Weights of a small mixture-of-experts language model, trained from scratch on English Wikipedia: a variant of Muon for the experts.
Below are experts of layer 3 (counted from 0) of a mixture-of-experts language model. Rows are named router (the router's row for the expert), gate (a neuron's input weights, with its number), up (a neuron's input weights, with its number) and show model dimensions 64-127. Each number is 500 + 50 x the weight over its row's rms, rounded and kept within 0 to 999. Numbers have three digits each.
Before each expert's rows: a language model's description of what the expert responds to; "comes after" lists some tokens at least twice as common just before its tokens as in all text. This comes from a sample of Wikipedia text that the model never trained on. Tokens count by the router's weight.

# expert 1
Second or third pieces inside a word, right after its opening piece, such as self-as|sembly, f|os|sil, Ro|utes, vi|s|ible.
comes after: " ", " a", " F", " f", " b", " p"
router:546528430495451561476439525492522469602529548412429570457518458454487502463485543488511508438538580576543407476435486494512500605500462386431509528539573579527577520543483452468435438466592481
gate0:517527503475379487558532523492515494581574467414479533452487526478555501509513549510495487464536543450562405455482448418470523444585450526598506336539503462383527450505477538483449527542526508
up0:562495495409506505566528476475521423543479502524478406405524434412523471522440570445479564435442476438462433486522475491387476476459492451433506426560434498461534545480513460445493574463506527
gate1:396479511531558568441507506493556481533521477461506439454525465450500558510521538486449615555473506499517457479493483449460512448450555514436552551542550524472517493517503444481478503452568528
up1:558601474519566429539536517540462472521504488538451481577480472561507476491510421580491444571506554498592493548481373505526509547446452506488494526485483475553508547470542508440511518552496554
gate2:523517503496576482637447481488521546474454523552431500481614433509407477456465532471401522448517492485510454515453502569445516524504504500448455477449541526548397490558515459543484363464425512
up2:562422451458470525508545449531461499529552566537469443517470455551558475572513484437657436553512509420457450506623527541558422437499565534439534499409600480457396450522513470534418475511473457
gate3:501496456485471469465416486397567430563501438451520541557454507461467480500524473520533377468490520496467425487448536478586488526492449477452521539570616478377555500519406463457454484360402486
up3:411475464397503478500499513533515544546526416484400518452433596513475566475478536522549442503421558503480405517526526472494469542443538576546548462485487473499533568499531480343483470537459559
gate4:599463485484436540487524543448554574506501497386493413587480513486435490488559523458391502519538511496517436481484493450528518515404452547526502454448522499527573447411457546488418425435569437
up4:543505480479391447460553537471568470481495445486466418541499548510548531463455514509453410469562517445483447462481493526468495499553496460501437455545460580397414458572495600500461460508450476
gate5:427582477529523470510497578532451610528503469371527549437525437385495512487526490491458528490528623576597500500545421506400572538573463515459566474532563511414536570560483480544457477486494481
up5:486487475424468514466494531513447514486554542445468566473486481466499521465581475585500488476371434504473498477478633465579474465513469436413470504539487468560533403539435446474557475405454506
gate6:509402524446487504465486488484559463568449556512483469522482507520529620474532647528492455530505490428562483430543412420515445491530439425556461398550444425477505478509570572479497536543559420
up6:489562534487507527446499445467547531595519506600478558603478521497494524482545568426503507481553448507470468455538492486518463535559404546474493417479555500479469471539465409450551417443467480
gate7:478619466445469518513472447436467433517489520586573456481506618559505526550474533495532448523567456608432508491411403513437535533498493454443574469523498544462451498529541494497430434452520483
up7:488569420475509440475386498525470473470528484499543440609424449583506496561555553450537516482527534540534412452524469472512485462460407442526384460530557510433434474528548502367561449533544360
gate8:445523482578412481497445446518535446491526491507452542440493577429471577527505527479505546409433607474516473437497479561549496589494513579563523631463542536554523504460423393504541512487577503
up8:514514554487471466535469488438543580448636454534511451480489482424485525494530439529552493509489501458444539474498511489544435571611392602549431537544545503464592507469533460514484463500589502
gate9:482502514487437585473483531429445417509383447508587520469458501445495573485586510496461456508505566471498494503469507473520473523550468457424449505498542477433553500499586558455474645528505385
up9:475478523466519516555551528506478568548523470484520422549397510482439576462521488508556521406522544444453481477458590524555545459523546494509568485542423572465495547625530495424527465510454503
gate10:466492530466501516464441502530473514538462429445559491575482490500483455469556475442482451429555621539447369485541530464579465581585430502414518621437510524505543453501537507472500502473577499
up10:496557492566451466492466513537463492547500494463474480518468543422509475461513443451589532423503443506495512577382476485541554544490491500433435505558480514474461466558483409553462617571594484
gate11:530568496561427469450459512465517482493476446511549497444450468504413454617567463440501583496503473520588442491550445507530606545483452477447572530540530612506521480548517489447467512448534520
up11:442494519573459452503548501575440454489510462495474436569581422623523524555484556476544479519457507559452551514550551451506475432474643553547494455529459438498476461552657572457504537534542447
gate12:477594444563429544507463604390449467538446526493553466458454491473545479527505564508496515489490423430656545480488514536478475492492418433461492510574436516457499494498479467470535484499563481
up12:449360354530583491554453491481626545505499418417526493473430529543516453564342584546521519507475461383520456482499466534458505487491454415485449493544439537433479478409451526517396472544516492
gate13:454550480458426515475507498520468476520459486515504521520450482523513461523481482596438429470456490467571458401473503577562418473557460492447526542470537520478559542481549431533511614372527453
up13:536469598430477522490428530518441518558473509538486531439517532504440500605493485476457469441502519530522477563573531519496465549562339464526502481497483573416357459482482483575472504458527484
gate14:542512565477559523565504437410444463458568517505459527567474493424440568601542544496486532470557383506512437467506475515468511595530454491441589529474533491515472368504481485438475508493495456
up14:533472563459449587503600493544526541499464487525539567512444537378532488470452529611554522550499506511450402428429399489499457525464501477552472527429488506505582493483482572370461534503443467
gate15:423592423507493481517509486580579545559466500482586466570571428471426505438536497547484519473495449501564444529500530539551513528527532474474508515500520396464546571465531516548405433478538461
up15:393536619544491471536579605517534457432505515572524601530429538536569474494494502500469476573507466487481467355586516506502462491426537467529443563456446342528473491450518469504483476505474473
gate16:433546523453509493515492496531455456472498534472360510527493523372488578478460557495443571492468577501566568482512451548508462450496469514480509562531512467516543464516456389492440460510550532
up16:660431412475384449495505414555553474475510591544441483523474481607576450546452571530563515618460509482507558526565518511528495565545587504441492458440490535548441519593451570503471463569531530
gate17:537473466441464515435485482453557527588464463428435592517574446432524476489478488545635554445568506592468407395422547455515524564520507434469439494560506527468606483474487563441429506443490461
up17:516531569423593516511504437465526438478485477567600467492534501508429461588442517487373493513458490464499489502531546496492343379480524483487545507465520452368541554541478387515490438524499539
gate18:523508408495446562406439488530551465606489451566583464420478527458389502438512461488485566584443503588522578440453527534464526589523467547479435633445468512470476547474515534529466531523496492
up18:490512547501485539479460481544433472489459544521477410488508509422519478546477460454586446448584421583446452577546499484500501521507406485461422579466498536532489491532468528449506512470430544
gate19:512514530429413589394487607450438476536545550430473445474420458476505534474499436524421469508481518520537429448508514484480515525510551533539565451379493527475468482500546464541550469462496507
up19:508495458553540479564563490482541520563505486589483497513450481510512526433527484425400551433488428469528535502531503544488443544538534469535533422507551552494437388545561510379618559468525500
gate20:540461567558445535590499533442456557569542503519462432495448447456498503582552497497464442502502503420579506460538443511551456576551409482477528453498532559528506546498473478522491505464412498
up20:440397486492530511560565523518588487478465533518551555469433566546607527482394539481457484451493485511469508529497558511530512603530440527468609495451566512447461497537517491438465582441502532
gate21:595590470512449554501532518512552427620506562460472439484508489452459612493454517464530555498497494593534560490537477419508497416589472456454361475558540553614501524515533449605486432514524483
up21:460606627442499471361570465545479542502575540471486435438509438494589516448437434494479495502515425419525471569500429462614467573600543553442515472511545555487427536425565563498529436547516424
gate22:510653446524462514435458475501508429534400501468523505493506442569400419493501416455575497506520479481504388535563467487473462537488483496445467506460432491477497500622555492500445536559546536
up22:529521489560437574552572532464517470509507526560467523513505478454472565470435512527488551483578453508666518499548664462412422489528493492525548448494452574572463577487486488513505517393502435
gate23:572501491521537487531479521466505387435426403528462503428504522509524491507575557405526484552487502488523538472528571516531501552476467556548488603560499581543440483466517497551447576417646555
up23:458491424512498443446486479571443508517480564409554453545519537484494517569428422495547529441559564561494554499575453438514451528434526513542516438469474455502554477514505481529520434519544503
gate24:498466454580489360445399488562466455484501399448462507492485454453410504494416566527502434423498540568473502580473461541489504486509493544425511572505487631467513471472430545487428480542565381
up24:433462639487508574501536440458462505527556577513568446503533623488535542583523498558542516554538415433474538502542552494488466440477445577480528556440523503524531542436483540482639475467506496
gate25:519522504547517484512508433394529474520525546585524467522521495502460489456479516519483527463568521652481545559520493454403570552622558411420555555444460480416473443452470413514398452517533480
up25:412412531521477535520506600529538511446502489488472399523514570533622513433515442599478510515428499369559523522520416577558386518505472530523445469465487511522549550497462455490561518537494429
gate26:450517498504523445399498479568546491539555479555573501542486483476447491434510470436542405496444457579563551478405510487561518525514428490512597487466429432467519475503478454489561532510407441
up26:536556454438516440654691441477484526509495550494517487498469550466449538474465479528485541493544564571442483518597576503484476515459439542499514536494482506532518462436567472573528432462518577
gate27:461503436472512547505506529505518502647443443452496491465413518501489551487453507516420584476531540574445376425430470405438563485555545589461502482490470591523543582401534479478472522504449503
up27:530522517509510470501497587482455410474516523429595393473551438422452509473507517603536465607598431523487475539509554528437501475537506531424453462521578545494605559459504486482429513464519454
gate28:483495559503464587466529569474518524534488534501492627594555533451467525619484409533549531515524505553552428554528451507511480553549437475498472477530577402492562570467525504475402547451527463
up28:469537441531501503429419437461530479491460615412324492540438519469511495488552571495501538618554451507523486531562484491523497427502484495514442532476476541540456496546426457514445523424513435
gate29:494481487455492468545455562529437579496410557423504495423510479490555570452480481539411564417470513512534448496504517513521561539514505476500389479401471471483471461459485450572468489494439457
up29:454505456416495562526450521570567464472478382460546550529454532481531453503525525546524474560535437431557551402477475482488461496487460477427456457535489466503586473558557587597460388522518447
gate30:528504482479518500537505647549479539471444511408361491545486524491532500531437474364591367510589503571438471415462498457478515473518467514421408494471534504478478460545503533514549476413544482
up30:478495498544526536504534528459513569557496491534552515479564510548477458456488554508444581428484510528563599563548545498469485473528538570558617505504464638495426496456494348418443505498422393
gate31:543428476523464495576413575521535591588414487519534511459540502551498523579501487511458511463490499500532452565496546582374501477412539493500518449429524518557584541408464514502436463466489497
up31:513488606536513532507473512448512386495505531520573492519527460414506492458574496452551405495496417560422455503489402552541457525599461448421476470504456469504548483500477489569573489555527560
gate32:578550431550431508474449536533541460569407554515531566531451466539570444494574569444497519445500471574476437476557553499511490525486507510514495540538463516421467409495527460483567568577527497
up32:462481482513458456581644493560536619478550445467500388491544527482448463484461523496431470593545568489520518555456425560478500543506519461523498520450530478504475628440598474510414467539478517

# expert 4
Opening syllables of words right after a space or prefix, such as co, con, pro, di, mo in removal, relocated; also opening parentheses.
comes after: " ", "-", " re", " a", " (", " de"
router:585458465563542514520462527458498498484507446397532550482488479362541463476455450496589406509501591499534459503429522452564521492505465470600499517490592433514609525598484499557518422475539485
gate0:597435467485500488499541451547551387459495561503504523466399450399567452575523511503512466585511537501502521491502558485623561479434383452573495474500505527443440476537504537551512515460494472
up0:510538449582521454563551576608521552520436500494616450501541421448480486464467461548476567442524597498442516467508504584430421407468529479547476487528502508587483557523480561549441488550550512
gate1:508471452460537498576476476536567474512366488385559508559526421477516505500385482476474514494514502530393546509336505469527553557517469562546558514508530428476500492510473488514445508540593531
up1:568419414534558529552512485436494467439466426542514473453429526479451487550540546474429418562500616437498463431423527548499542532477487470513496506584509459507484456473528511497490462528428470
gate2:486481472496526474546451500459462517550372510507535488342461425472450515486615467457520470539563508494566530531421466471569541524522391520565490484550543539496579489536508515548384529466471570
up2:420518469471463511553504527538467589477519441558453561456499428456426458476557475450569528500475464562579556529469497513542551592567470528483536450514552512544561443587473511576451479498389464
gate3:515558478524461449518448432470498590604485497505445520369467473485566530344435488537446448429505457462458505509471493474538515484431466517544565570497495431508556551550529495544532463450455498
up3:542437468568440468530461469431430529420433410491505467519565458488558532497466532517431457525515527468433530524470517503515518447562485490539633599494481452555535485545427428568533545425486464
gate4:433460479536518499516526599401491496485510485547515513510506508367548466471542538389459400490426472456489517477490580515533568539509480557451494515407514571555457436578557408507482502561481397
up4:558502491538455515537460510393428541421449475543518511564549432498480574443466476502487439511493551517550543416496494442455483516548445589541442524520477489440528555543470466513412369561525447
gate5:511471456504454505402450523468501604505528427454524544547551540476555490456436461501470447517409570403577443524377501512520517558489572552540419549483471473380618515554426518464600420538493412
up5:515492508441405504566517414399389475457493608484513516556460550549489401493509627519448491488425417469419503526518577527542511448545465496419598563430547539521541507530532451522521488513505525
gate6:490475438478555548496383505497502543519550584557465455541463419435600480409450427580491468473579519518457511569546526510618541515499392515567471507469570519538523536373428444462512418459450458
up6:587568423507484503531491490407462521448407506555480511515497492650460430456510517480452430520635414518378555522600515491520600533533457421446489552505504517474539456502482481599461490517479549
gate7:482421502427545537496485487463450412459502463450559651472477411512431510415464466533478535539473517495489538427436525493494402507464455562520472578483559414463527548548608531514395494423408526
up7:470488454468557523560566508445528496521591472522468542451497492565608395568522562590566499472483515555448435516469547474561519407589408585471527528470540492504611414463511626493540568545477412
gate8:521453479521499525495401469535569476546496586511483440448428469492491519499429519511513537459543548595497403512524518399472562417470461495532567485419467498459537512510482430554460539476571507
up8:475441517556559511536519393517471550507499501582527489566501448462510491458499444499524558460489459591426482435574539496429509422512576505483492512481498547530604444480480425533487444497491465
gate9:498568458541511511484517548410430544497479458505447511577469573509477545564538574481497490585450458436507416529455528487475490435527533566508514543466568470486463389552505432522615426454570475
up9:509518524596496482520513582530586578478479493557498521535550545531506524423530414426488473476542544484462517528467482556438466414574481539508542412487458537490512563550475424479630477510511457
gate10:505530416536522531509534478449507465553516499516390535509522557406513437559465494474586434478528540526586418460459476462580496581511414530612467476483497530442493544534466448533555594504559505
up10:370426535527487419418489490543552471511510516461499582494527549510640547608565451473560509542447515544482512516426498455452387443444507441570464516551614446501554514549465443562444548422494552
gate11:565467497503471598554479541468429493562422406555468457492439497441488491494543435497539483543520455555522467415532423577530493576450511465611538439546525481529573486526525445434439449469491477
up11:511495504442536591554577556497525522655503504507466654442519475435436474596486541440510529500473510497474526467545501485447455524571493549433476417455538522568531519497519464395458526448587594
gate12:464506506473513554489530468435529509456491447519518564631407521401456454379441473573499539572548469489594447423471473515529518557513427512535475482563590517462564505566542459504455561477442444
up12:503473515454504382510479496521497525523474510569494492547496416481525518551428511484486473475488492394563451458463509471508497503563549526490556452489423572551547506600437517460492375439495435
gate13:462441466514490553450460467539416493466469380492461431592485480580531499515450470523549471523524476572572496568482555544537566499454606507434468592446492434463503582490495534556479456512438540
up13:502464514506526665581535490464611503495497500545413525492477444509537466524595474491504372556554511465459486545464457494454580596429395535543445539488479448493568561471503484505547448496393479
gate14:429521490487452454481537552494564539589470466421487503550518548457550524417487497629476504393522497487515487524463403507501590501432442488496555569495519474446484449537548482396531443571461531
up14:476499507441467469491565494448564434588418476486499421406555479432554398534534569562556466466516477539486476500537454376579484522424549558526544440576433509540533451389558480523505509484564418
gate15:554429462441547426523527413564568561461453471533422506469560530488511504452571487499564439570437520550519414528544511433519585474397424518485588441489533447597496522589464522455445446588435495
up15:518456473494553562514471560511521545553513544482572470510461508480577440461497528462484511488583448522490486420484509541440464472507529478555422506497457454435355475440539542439496557612452460
gate16:495474508483490528472403474461474574450432518632547454482432476467490431592419500539523519455452583580523458356428461425526456485474518538609402513523503492508629437501480552520525534480468513
up16:472486537488530516578434515518546589471486490493493534425578553502488500585454459502508519485420622512498453452417488592473532511518473563464537552483455448382488430485505489494500470576549412
gate17:439444462388482496468440528532497472460480493406539521451463486372509581451566555465521527479564575467525555522487468524492419515564428423589518530517506491463599468526513600435473443546424502
up17:490437471494557456468501568497514462529523386466518404470493502513425465411396553550451365487545466526436545476559562478584502582549467497476469435522472500412425495523505501426539446465486420
gate18:580504461477472549472526472556564513470466541391498522505489470428563552356488568491438472543429538544479443509478505514429575436432561423539473532484541540429485517529460524402448448598524427
up18:467452493565513446505494515577398510577539560464475520460530515483519527419493466532487592435503386487458497542541600502471416513531465509575456554437552577418540522526389513446535525497544463
gate19:466447489392480521524517514543501598467585457500527473422385415411473442511529429475506418507458609463526432498493474497520498482431423508461502450490571517485468533522556500461438501575429389
up19:518474598475485516574463558413471566423536427541467519510467467442494432550540445425501502536518464532467385537577583548596485493484563563598541595470502503490467459505592444567493441589525515
gate20:488507416447511516507483511511489567442449469461545552521462378445435561487433451411479506519498590554475497551503557490494535497527508535531399481519457466475490570558448443542535502494494507
up20:445481537523440460543529452473474524505457533504439512637511477349430514586487503535424621554545473505495453473514501506472582505511513494514519504496536418534392466459431477500490461426479475
gate21:467494578480472534511480449436454505485556483559527513576472502425562474551448587501492489458470510561551602476446442381532479501448536445555521475548434444554576540469518522483562440557412458
up21:460598453512534508564541548411421548468515484481469543470485486515476506515494565513492446492551441550510564517441469544527626438573524518459513486356575457495551499441511498519473390443442547
gate22:542524603609493483470532495526532511457528503504461463545501446400507492490479518519514545553523578509507515534395515519567603528516468555446460469459494583508522478470467507396564565465632498
up22:514481541517461492542607505461461446469397472597532401466514488638518441492487500633495558508422497461477461505434452561518515521534470460565374431471532549498504486501474440480564484494468429
gate23:464536429557601487497513528472455531517483495521576525442572499364547483538432583483496510525597515612497468531454618576501513503438491497520458493598500549557513464481577428562528538587523413
up23:503461550355435567555414474506487502459519503486499475524460462541495511578540504500474523500454521521523452537618576500524481494522503471489561487514540470575471561582554518424574460439620543
gate24:509498477529531390518497503577498448498413413480496488443421553374514449556434503576543444464493528559566424545383460560598500523465432550570425583474552504458569535489480511512584499506446385
up24:429559578482522586552493619511526548492520493546521482358411435442534469588468563589492556523471544486487495423447510518570517562550499522495487470444530552479528524450515411531508513463484479
gate25:496485515526596552483489545484456450454543489528558528480543507522485451498440551619465537388562446493466551584567450518580550505493475535463500563550504546497505480522475483440461490366493452
up25:569486514480502552571458476508545516548470461549503480386462469470437488436467581547498450432590424508453527451539496424533543554539520535546525525568484463487532564470371490572486456535482495
gate26:421503516609498456448433551447498444502508424565551452519474471490438523542539502476547491399433492379580484592437476495460432432553477488469520569502519449423477527520431560521471490492512428
up26:466571545487549491506552503473549485519419556479400601433492419459440505576570470418452491479451469449422521537530492461497498501537519570469518446564497484513352568513569415553463390483464465
gate27:515570525533583510512485451482470466447606535501530575411447537458495475390463465467469497509521413476505475436526462552532409583523482506577458523442492384463483628487493485449469549358566463
up27:530512520478438366512516418438539472518579454494510526526442451393436498545506598555460509474530492493470470557510554549477418569479443451482493536568498451559484500481434504437440498579459454
gate28:507443519483544576489517544541569454454517475489607446463542444508468490494438508503539461428510551505576456513394532415559486471518467441536414476491478542537602535426488489537493499496512433
up28:435505458453416448567498617459449501473531483451505496496466422517573540499503478516543474494478435504603400561408508506450446501467534587453539545462413435400395519516479474457422445424571502
gate29:538506486490482608505494503439530417519516483448542466460491538478532487492534525426505465523444463525512459537474484496476511408475546480663442515544429548505490563478527532529540555521458458
up29:476501491458486501501525568484558473518517462461456528495518474551557480523590523429572507482465495517503445525442577462511380479446536414476430520470409597628565501467419456429443513529418475
gate30:564499477430534473466567520482537447536445546407581540435518482455542532476518448504536484534492381499497521441463473517440425520505478390494493492527466440511572551514484440515390518454445490
up30:495522578436539587491513507493438471466515373512462499494508524483498550473515586576513523499454415565528528538498526512592496483438509510579486573467519569556476400583522474555494443478555589
gate31:466549507448524557532444524643531550498491472448483516512455418485454474428540512500545510533415548509508507503493463460524460529419459493528540499481518471490528503468445520496543485494489499
up31:594475498485471512422486487535463468591537529524567487418469547494412467510522424475567428479603485625546532528468453560537540480514424530484517456508467515543475492482489555464445533408524452
gate32:404470485559513515526527509446442611438474483426473473353575504503415431522506426533456463477488443451496519551481434508430525473439600639505520482588512470571497567514529417433526483505453540
up32:480474502520533491490495435495458456446505521460489490430437424523449558531495462493451455526517506548405576536514492379467477551467582520462482524451490455438527516449486403337522432538407568

# expert 8
Commas, colons and function words linking phrases, such as of, in, and, to, for, by, often before the or a.
comes after: "s", "ed", "ing", "ation", "es", "ment"
router:548552481448454513590464478490467459527576484424499473498562504417555492476453469441526515482583500524560524536430417461502574583490484528528519477492615481505502503501455492475421465390553519
gate0:415595441424546539467483560589475461565574547462515442462510602568470466525494504500535458504514627492496481446441605550622532498504493450461498477530560455455454519520488504487476444541492438
up0:485504502497513558552514472474524507603487533400511451415512493490376395517407458468471537446557545453467458503487464493451455485462463526587497534554445514477557523462527579523398559465478519
gate1:495467525495519461453462543459449431622486501555371492356556529494513494540422536405465542443484500484517457502560480546442508583417500452495455509473549498499427457478446480455531491508497428
up1:436622543527430494570541602503519390510497520480505589480450471555397567542492503496474559549465574444552543479520594545489528565501548447604471529464527530482467595537437469482511507465486549
gate2:409593562567421493505505435494522531561533547492504501494413473539509395393438488436412503448561473535456516502503486551542519517479488494548596548516374578532443565486592513483398532515605449
up2:539540579499466532562469532542490455460489576512525476456441456509569520523425583396500515473604465471479535508518537447427508593535561439581558486460570501543398440587516516534424516497558565
gate3:482462523556477553538526430452492486529400477550487545558455512430534585463527496467437515460514459485481470556565494398532492372443553628475525544481515488499450501542522543453545494498534478
up3:488534430536490422500455473586580594489507488590489522488549481466479451454488512580547448572477619479492521425366432512498539480498484496527480469485491449437488504505431439541515489480402493
gate4:393578502489552557463528506499558504519491521504514415566543454439523566446408482511615511463586360463539551455493477394559523518466527467549523554489507491521514490517510557513436479529491530
up4:441457487488479535485554468615547554473536541520561423470605469505534494531438507445495470474515444400504530406483487495522461517527536582503556550519475486516465513510488476490563577404571501
gate5:510547516486568436485546439515478557441565463427428562504584440489505466543520530502472455537386532503484487497500606508534538564588561592519535425558507563519533594531526493522525478554428403
up5:500489503506461537522548423482563529509522457447581459446428503488571471523455476415532512507500550567499551569500477551457561503446572428471494501438483550471578436491586445481512468438464540
gate6:485530574569492469567551512430539486557498391482465540494404530537554545457535535501400448508569550469545456447564520482501523545551455471354444493455579464436501563447489477539482496428515491
up6:527463517474447567463494555525440422482467505510469432491431528502454586438563496529461518570576463482503515498490531474391463425417468562483521468453491470617543432468495479471511482483460352
gate7:462538538486507516420471427495527520536460552433492445571449555504494462577623522509461493450522530610558544458540513463482462593548550599488552571503487508470537462434405441651430510533549501
up7:391537512412477487435524466498468516524457586513506568586458418499584486544592468493498497484448450428478563536490519517505421468573502534549504585479560528523487447512479442516533509421472540
gate8:546516560518558448496495465508453595525559478531480482520563536594419445472406443562485576427533461417505465426543538484429558509441560510531497555425514459559521422497512527527545572540543460
up8:441415458479472513526515428559485426375403527597512462531558465501506534501543560478455506541623588419445559518622526534471496478566544476474443439559520507465477618442538458458537390537464540
gate9:522464451504445450545544472549394411530525455455502591379421538448520509522475506569567484436486503501540468521520481489479497512476489484449459412518415616584486501426480583496491484475506498
up9:510525447465445501507453507498354475418543478539490503476411618457487469542429567390584408410495489519514469545472495503439456493559485502490506416588517534518473527487528607441538490445525542
gate10:573582483532546550483475494470484463535393545413489432502548620565423440494519582487521545490478423545545490428463555535488534547495577549521549503540441517499482614460542528491426557439470530
up10:561464564460413575411552448493476527526435441506527504442461532561464459450490504513585486533490553492511493497496527403483481457555581510545525520549479517547474611503499454534551553474528487
gate11:480571457417482453462515493489413515450495461523572491482502399467516484474486422472540505487506544439419528496533479441475488451458304540428537467507595509481473525514538571507457458450475422
up11:528409578543506531517470535439425471425452512531522501565570556469480593535484483488477435585612456503472479457410540441549453600479519481508502504544522441521399573471499448482515526489518513
gate12:507462466519570556562544384534514541528500549491473524522461507611493539508531506517505432415637549456565528430457396450528393503571464466531476457597429512471527520398589471514573425585497524
up12:412464517502483486490519510500529460533454531519510487476456507527538411487535577492510492527495586406458502491508583400575578468585488504509480453517497527533500567568455592443481511451523544
gate13:566484540547502431519364566485498520436546543450580462552530456503504393432495531525542468515530495523419477400530473490529551455460536532615483513453447552514489574478568550552483542518494482
up13:590538509517465514456565513569475425487513499445580495468590471548452474515467533543461530564502564435507504481428443473555492494499444515441582477532462413415406579490583415548535534564579522
gate14:481459497526433455436557422518466476484491440501484531503406427493516487513528533556466592512523518466474514493465539504413522449518533581618489562454507434454508490403539460506531436506528537
up14:438560557448494530539565466496503592461511537401534501454535608508530579546418450564492532491559384552542467501469410467408534526489445443419409483494520479472533604480544618463562458511517503
gate15:525470520540516524475555469478505517452546512550451500406463527592576479465414460542609597533567420527480454428504495406412534474488533527388441395491454476505456492534477490450556539525505577
up15:469486522457443453548421433425547429502571584502386564450504457550575530562474580389490584467510580464558545500424519515497546493478504482492522448499622481582476526500543429575550524546528479
gate16:561485481456578471533479533468516501505564492440463517638541385561437590452516456441538523552535456503498453575516472385528579572463533483461474531561427449515513486571513537382530506449423491
up16:425479519501599451518450518440535489448506531459393492487467507502557416479528474458510459492447563539564511523581447519545525479538531457480568432535496463504549576628468539525506520498441525
gate17:500561479543415535435451444477485481489474469469539493551508530536518558540488454426530539508500421525478490465491431456510455560452436499532485561519482523414503530579536424507550411542452582
up17:505541505573500384474565517409552539536562470515477467612502544532590530591491482478486528440469530593429444505457510582559470486517428574471541556482387493585469458494548435580496431432568575
gate18:586509447458536493533525585469469462473631419502498514542616386441502476569476499462423547491413507594488476546510503459479553516452506511445461472477491449388569527466426519521512473455507452
up18:491476609448469475547457437578511434450543483474475556566515506521493468433559567442495529459533508483447508470458444572491452504538559575561437529503554484484479484563483520412465482465458493
gate19:551524448483536549501559537494578511455486507495473523432510566573431536596425535439441489499496566489481439557465521519445543478460527521520560416456486526496469546465524533530558481570482583
up19:397459505562463511486472470417545467447435409487524461464490508489530558457583412483493506474420459518493542524509528551482566489448488544548516531429485526504469564512532486427480461466440570
gate20:501550519507429537538463439478509457502498465545496549561479505431483531497520510575492432478464439608541502529533453578512451515546533478492503390453513456569572423339440498398513544538510508
up20:538450552448516491521562477522485467449534440647531461397503489452510472490438461513513506531531518598491524489488526480496517569530502471410562522418435562578522579529533368417462453550503461
gate21:491492541446546582528524528492574475479456540565441396513469579417430439528491494449528443501484569398446574433425465479427506572464518475510593384449545504480495456560486500451452484557460463
up21:567463467414572494523518396515554433483436418523505494599471573470399555529494394457600558525431481497484538538448487500546465410519494453433461486491534594531488506518506407431472597523524417
gate22:542431482581417523544624429563555443533540481469521532613511393501436561502486532407568535489512437503512475510526480582572398445487526393497503497484580464474534460554443505463459535456565451
up22:496448571639345499545567539425473470412504425525545486533513550559459483468452522442537408519438543461465528498532441455483478451439457472528461521542528510540481524463446437408496496554523563
gate23:520449460428529521467618424517474539468482468395496439471505472497529472560461558522419382546567470484571519491436483518479519488370508528533458524551476479537547496463415473449387618524455500
up23:513517535513488480464520508461498541589431567442524462546494504416510442488479503426456560498509535591387598508654451519535470489521613541570517551539524505490566538514522524528399493456490467
gate24:535504457528522511560442505538446464455483527513527493517499511563505617536509545476619480519435510551558411567481490413468535556442573513524535545487473503470406463472585488525552384435515500
up24:524574486578507489479519536529496515450456541571523499462424525392453362488479435481523478460395543510542493560523534461446502557489562555515461571571513581565493529578599513373448500529450509
gate25:452485499510495532452541443450534561541507602445582486508547450475490455468549454414558576540526515490528509445460485538531586529610466483567514513541461482604476472574531621480453515404446507
up25:483515436503530469624552501642454579548495486530400523482532465520491513506476526543442503470521447456601585547499502414557460544451509497430390500489492515470515448525560466558535596505529487
gate26:482535600459546538506544479501507511543529494487587525433578470496435617547583462485544476492545488462482524505552448422545479508436554439472416524461412495560551514427511450438368418497597579
up26:519416492510509584485533482549459520419561544544502422467514503465498485472484522482484489561549562458458517505507514527442441539528397479563499518499587569447412539576472463502592462576565548
gate27:483427603483506457449483461483544528482442436449523630554425447479501510555588521467560526494509581476552498565478464422525591512540457487452529561353576391488451480485485515506522539521566426
up27:472472514568535455462490574419460445460497541559496533415505527543476454522514456573362448551529488460588382550443520446511525461550526599528516471399466384491506424486525546524562592394474548
gate28:469568495440481538458579496486541417508509450439538503444560524492527483446547502579494509525426519502455523423458556474484512533480492492641523553495600412489465538510498470501567441479546535
up28:489544504600573614455494446538555511561507482548401483460544557470461432519481486550466458433389491543501476428496474587542560460517584463520530505418583494525395495492495515457527523547511549
gate29:492467463583548508564477521442475492560510552569447415434606549495510446502507487415497485557523508561527518495488509604495486444492382539533520487504518467614589492401479526529472515538569558
up29:549509454446461521436566504587501455484502426539402502527526489346548510505518531487525511498501470529507576474569446542569435525557559579492437382472533565461561514478470474459469455457449534
gate30:505449540580517496527492413669529521441466511474494416456524480461576501433461519459491594521549502505538392540529515530459507528594534463506435560539522577546458483577578461541513507493507476
up30:436475516443547507502523502489464490528475528508498554463494532587533383565513535521463462542519502459550516553469500503441443525515507502463485475415453526442534443556447534371518551516611434
gate31:484552445526568522484464544445509455518483430466531554612516517489568462530490431506562528494458403457522468513475573463490556561526490583487552495429502493547571484477419441455491436466475465
up31:532529568523438457494453546523515481509520501576547541462480386558543471551525521492450472488529504464531551475561445498470501503542500445378452572521573532585432423600584480537492484514538437
gate32:494479477483444528476591487594557560503442405320471595544528500512446526486484580526562491550497440509604529487509473518503520415475489551456486475530435545485433564587554501572448518504575501
up32:496449514408535484527492553510574481419521436513571415532492471446600509579472507491586580514456491523522480486472441434492503427485538401536470424531548530519544481459541481457449641508560505